Below are experts of layer 3 (counted from 0) of a mixture-of-experts language model. Rows are named gate (a neuron's input weights, with its number), up (a neuron's input weights, with its number), down (a neuron's output weights, with its number) and show model dimensions 0-159. Each number is 200 + 20 x the weight over its row's rms, rounded and kept within 0 to 999.
Before each expert's rows: "comes after" lists some tokens at least twice as common just before its tokens as in all text. This comes from a sample of Wikipedia text that the model never trained on. Tokens count by the router's weight.

# expert 37
comes after: " S", "S", " E", "A", " C", " s"
gate3,179,162,190,169,187,180,175,250,174,194,204,212,223,210,234,226,211,235,243,197,194,188,208,178,212,187,211,178,210,186,241,201,162,191,209,206,214,193,223,195,194,239,185,213,197,202,194,186,197,175,218,208,214,238,199,206,186,215,212,208,160,221,182,199,164,215,231,173,200,204,186,186,200,203,187,204,199,231,194,181,206,182,198,165,205,176,189,214,191,168,177,200,200,251,188,201,209,198,172,216,198,188,214,223,192,227,196,210,234,182,202,190,190,205,167,216,201,189,200,181,221,193,190,204,172,217,164,221,202,193,212,184,218,211,207,239,198,178,191,207,198,246,189,173,196,187,207,195,172,211,197,277,192,215,202,200,199,168,221,205
up3,227,208,233,206,189,178,158,218,169,201,178,199,211,182,240,201,233,215,221,195,225,193,237,169,198,185,202,168,213,210,200,194,200,197,185,226,193,199,167,219,218,181,208,184,207,206,187,193,167,221,195,188,162,190,171,185,205,167,206,192,198,231,206,173,183,209,218,220,167,233,205,195,212,176,216,182,186,201,187,195,208,209,208,180,208,197,225,211,209,224,249,188,199,212,207,226,173,189,211,226,205,211,170,237,209,200,193,183,215,208,168,201,211,231,186,233,229,210,186,177,185,218,190,189,202,238,203,198,213,216,243,220,210,197,195,193,208,219,234,207,239,182,167,236,193,201,177,185,179,214,189,183,245,208,225,199,220,197,168,166
down3,249,214,190,190,202,228,210,170,174,208,201,175,175,220,204,244,206,217,204,160,192,234,193,201,207,215,164,196,209,238,208,188,186,218,243,202,193,195,180,198,181,232,183,192,204,229,227,226,212,186,207,178,194,162,211,187,192,204,187,186,193,190,192,179,165,188,211,206,191,202,230,221,213,191,171,181,209,191,205,204,182,200,181,217,216,225,169,221,209,197,186,172,217,198,192,205,162,203,183,192,226,215,192,231,184,196,213,220,183,197,141,167,234,217,181,169,179,184,235,216,215,212,205,207,194,198,191,207,211,181,188,198,186,217,199,185,166,184,167,192,208,205,198,216,196,230,189,192,180,201,205,182,174,185,186,149,185,249,191,166
gate4,215,194,207,164,198,195,224,180,204,176,212,222,162,209,216,214,180,182,173,204,183,231,230,203,225,204,226,230,228,200,232,216,219,191,173,214,188,203,233,199,185,202,206,172,238,207,174,181,223,200,188,201,217,215,181,172,217,178,197,229,184,212,194,249,218,192,192,228,200,219,203,190,198,198,192,200,239,200,203,161,164,200,201,211,174,229,184,186,211,180,199,205,202,186,184,205,176,224,185,212,198,231,158,205,197,208,210,200,216,217,172,205,210,140,215,230,177,223,192,188,217,221,191,204,223,193,207,181,160,179,180,223,156,191,209,174,177,194,210,217,188,194,204,220,181,190,173,218,181,177,207,189,195,193,231,169,209,237,226,219
up4,188,179,203,246,188,214,202,231,201,211,228,201,186,207,194,216,197,181,168,200,195,194,215,195,226,193,214,188,203,189,241,207,167,191,159,215,174,196,192,208,176,209,206,194,240,209,167,236,222,160,218,178,195,202,162,213,228,231,242,231,193,234,221,197,163,202,221,234,200,207,201,221,194,221,215,224,197,190,206,231,213,227,173,222,182,198,182,217,231,186,239,192,204,165,231,180,211,181,206,213,233,198,237,220,207,213,189,150,227,203,196,207,195,209,212,189,197,221,224,236,185,167,228,196,208,179,197,204,200,182,177,171,192,201,192,182,193,200,178,169,209,202,223,216,216,205,196,207,212,218,167,210,208,206,222,205,196,195,226,191
down4,199,151,234,172,223,192,210,208,192,191,177,151,197,182,187,207,174,186,179,234,141,188,174,183,211,170,178,202,221,195,222,213,196,198,192,200,231,188,193,224,206,189,214,206,210,197,202,185,193,182,213,192,204,197,202,178,222,211,163,206,212,214,198,212,210,215,174,214,205,181,180,208,206,229,196,177,241,227,193,199,224,204,236,227,193,203,183,190,247,184,263,206,201,186,216,205,155,208,206,208,190,174,250,209,185,206,191,163,198,197,220,214,210,195,209,204,184,194,206,222,189,219,193,184,220,178,222,239,235,185,186,193,201,187,219,171,204,210,213,185,211,199,193,202,193,209,203,247,211,190,169,207,206,190,166,193,173,180,197,234

# expert 44
comes after: " of", "\n", " in", ".", " to", " on"
gate0,184,171,207,201,214,195,218,178,178,210,188,214,220,230,207,221,176,203,224,181,206,221,196,203,206,184,165,205,222,208,208,248,177,175,216,198,221,183,210,188,169,214,211,194,214,190,181,216,207,184,198,187,214,159,203,244,180,225,175,232,155,171,193,201,227,165,204,216,192,175,201,176,182,241,164,202,205,192,223,211,231,191,203,210,191,173,192,214,207,227,205,168,216,203,199,154,180,181,174,211,221,223,212,190,174,189,174,227,213,219,169,202,189,188,162,224,235,202,216,179,197,214,199,202,237,189,208,223,213,170,192,211,171,210,210,185,225,212,193,183,186,244,190,188,203,197,201,236,198,228,222,187,168,221,203,213,174,194,192,205
up0,200,208,209,210,187,221,203,175,235,227,190,206,215,214,178,217,213,200,205,194,175,192,227,183,180,163,195,188,225,179,182,217,210,201,169,228,174,180,179,224,221,221,186,212,206,153,206,210,188,219,178,198,200,194,207,235,164,200,198,170,194,182,226,214,199,167,148,198,174,164,213,189,199,182,189,202,155,191,181,204,188,172,206,199,189,195,204,196,244,188,185,189,205,233,227,184,243,162,210,232,200,203,188,193,212,180,196,209,203,184,175,248,135,186,226,198,218,199,176,205,190,209,188,195,214,203,189,164,191,183,184,223,211,192,182,212,219,214,217,225,206,229,225,181,216,203,207,180,210,177,225,184,201,202,181,222,193,194,214,182
down0,210,172,233,183,211,205,201,176,224,193,253,179,210,218,201,227,220,217,212,183,171,204,198,208,185,199,188,211,206,205,179,200,193,170,168,214,222,207,219,199,190,197,176,202,208,217,191,200,198,207,253,205,185,212,201,232,186,190,175,234,172,203,168,176,195,235,211,226,186,213,201,256,205,196,181,246,222,209,235,209,174,214,172,162,178,209,202,218,209,212,191,179,207,194,182,186,215,231,216,212,155,212,215,198,187,182,212,184,220,210,180,192,187,202,223,203,221,223,227,164,202,194,239,251,204,218,218,200,224,227,245,204,206,197,183,206,196,194,211,176,209,181,200,225,225,203,197,204,167,196,197,182,175,204,167,206,194,227,192,194
gate1,210,198,151,207,190,223,200,205,186,225,174,228,168,207,172,183,196,216,187,222,225,163,201,183,219,221,205,234,195,188,197,220,175,211,196,208,224,236,167,188,189,156,209,162,203,189,212,189,211,205,209,186,231,245,228,208,215,149,194,182,195,232,215,172,209,187,183,194,202,168,190,221,216,213,188,222,201,192,196,226,173,179,178,219,198,190,226,182,154,200,236,170,205,193,198,206,220,188,186,197,225,204,156,214,191,186,237,202,232,168,187,219,172,203,233,188,185,194,190,233,185,215,181,218,214,183,198,207,220,222,197,224,172,194,221,183,189,190,208,194,224,187,199,222,212,206,189,207,159,196,207,213,182,213,189,212,230,193,195,218
up1,184,198,198,222,199,214,188,167,176,182,206,235,163,193,200,215,208,189,215,189,204,237,214,198,199,222,210,220,190,150,208,150,209,163,232,199,197,187,222,186,228,229,218,166,219,225,210,195,207,199,161,204,205,188,171,174,200,206,179,195,205,237,206,218,198,216,215,232,225,211,230,218,167,177,229,183,196,182,219,213,220,169,206,175,214,173,216,208,209,213,199,190,213,198,181,191,206,187,208,193,210,188,212,160,191,226,162,227,180,196,161,223,177,191,191,207,199,216,200,201,199,247,165,218,163,198,209,203,187,207,204,203,191,202,183,190,181,181,202,179,225,184,245,213,203,200,195,192,165,213,245,184,161,192,206,205,223,204,221,195
down1,184,185,223,215,188,180,188,234,211,168,194,207,192,200,192,169,214,192,193,221,204,209,172,212,233,179,166,177,205,190,205,200,175,224,219,177,211,192,163,203,173,199,225,206,190,218,221,184,206,198,222,224,167,174,216,181,146,241,184,216,201,156,201,206,206,231,160,206,235,224,206,165,192,182,210,198,203,197,187,200,212,225,214,223,210,201,178,209,212,200,213,204,202,199,226,189,190,219,251,211,148,170,210,175,223,189,175,220,192,215,218,210,210,159,209,221,206,184,202,208,209,198,173,183,214,191,206,189,179,191,219,195,203,156,200,226,218,218,207,177,181,214,198,199,232,197,217,242,235,200,207,205,192,214,205,178,177,218,235,223

# expert 22
comes after: " |", " Award", " of", " for", " won", " Best"
gate1,208,195,179,236,190,212,209,237,217,188,210,234,188,184,160,191,208,198,196,197,201,146,216,169,201,217,210,220,214,244,208,239,215,172,225,231,157,205,200,178,192,196,211,208,197,182,200,192,181,178,197,221,198,246,193,152,208,207,163,191,202,260,222,173,172,174,201,196,189,207,162,195,201,220,222,203,210,208,195,221,173,191,177,193,198,190,231,157,179,189,211,208,184,210,202,195,198,184,171,173,197,230,213,221,222,224,212,230,190,168,212,211,191,196,190,201,199,185,185,186,177,198,207,188,209,174,216,213,224,198,189,205,187,186,191,175,167,179,208,199,221,218,210,205,191,203,194,209,190,186,176,197,191,197,141,227,226,202,211,215
up1,202,192,203,237,189,202,180,184,189,186,234,207,176,185,196,205,171,180,222,171,210,193,197,195,237,233,190,232,203,197,187,219,190,157,187,235,194,172,208,169,225,203,192,188,237,240,214,225,204,192,170,181,180,202,149,191,232,182,181,191,189,182,218,203,205,206,191,205,203,206,178,237,149,188,193,192,228,208,212,214,186,183,193,214,187,223,224,206,194,182,170,193,209,212,207,174,204,192,176,202,201,232,212,219,160,204,203,217,196,228,189,235,186,198,177,243,176,216,195,212,195,246,198,201,185,197,194,187,190,213,183,217,213,178,200,223,175,196,198,162,229,196,224,211,198,200,170,203,174,225,232,191,206,161,179,203,229,212,229,185
down1,200,212,193,197,211,190,202,243,196,191,196,187,213,206,184,175,184,194,225,268,225,205,196,206,219,176,208,224,182,196,197,205,196,224,177,174,213,221,174,219,199,214,223,184,189,223,162,171,223,227,234,204,187,188,211,179,203,229,214,211,162,195,186,184,191,214,176,217,223,205,174,191,204,198,189,235,238,214,194,206,222,203,194,235,181,194,215,223,218,197,212,179,235,184,201,203,219,196,210,195,197,197,193,186,224,207,207,220,186,227,208,210,185,184,177,221,239,207,185,176,208,185,225,231,169,142,208,180,177,183,210,208,207,218,184,214,228,217,190,203,202,270,168,198,211,199,190,250,207,219,197,191,212,221,206,209,188,212,206,233
gate2,156,188,219,203,180,201,185,199,186,193,200,212,198,188,219,188,202,204,198,204,206,202,187,204,220,178,177,215,190,211,179,185,160,180,194,192,177,161,194,214,184,211,193,179,221,193,221,225,187,172,178,179,220,207,215,197,250,246,185,205,184,205,163,219,204,228,180,186,206,197,178,217,192,226,209,194,185,193,217,188,204,234,232,195,198,226,167,194,142,184,173,191,193,195,168,180,202,210,175,212,144,183,212,194,222,206,254,200,222,202,196,180,210,232,236,189,227,215,201,212,187,198,161,193,177,210,213,225,201,175,202,235,183,198,211,151,187,193,203,220,182,214,205,192,163,190,189,157,211,200,214,189,209,208,207,201,170,176,196,201
up2,199,241,198,228,222,204,145,185,182,176,210,211,183,172,194,210,230,192,183,181,197,211,211,182,220,174,200,184,182,209,205,214,191,223,208,208,204,202,209,224,186,191,212,170,251,209,185,192,132,182,184,198,264,187,243,205,191,209,200,192,173,210,198,200,194,186,228,234,203,192,182,229,194,214,177,218,224,172,219,199,201,179,172,200,228,203,206,208,206,197,194,195,166,180,192,204,235,217,210,179,188,224,221,182,194,192,210,210,238,236,212,178,171,204,201,210,232,198,225,206,177,201,210,176,178,176,217,202,207,191,186,180,202,188,189,218,185,183,209,210,216,200,255,185,197,172,220,202,193,209,211,211,168,238,185,204,183,190,213,177
down2,220,190,226,186,216,225,181,174,157,201,232,215,199,159,186,219,226,196,191,213,204,188,200,199,181,205,219,199,198,190,187,211,179,225,174,216,174,186,187,168,191,169,215,190,231,214,205,180,188,173,208,201,196,176,210,209,201,219,201,192,189,203,185,185,192,206,203,203,209,173,213,239,220,194,225,213,198,194,200,208,193,181,168,156,210,188,193,212,189,230,183,220,204,227,235,188,189,193,186,206,204,208,189,168,204,229,170,210,228,199,173,227,215,227,242,194,205,178,208,189,170,192,186,191,190,200,211,218,224,224,163,195,228,210,195,227,205,219,179,193,177,203,186,213,218,219,206,185,282,204,197,205,169,226,204,166,251,234,176,190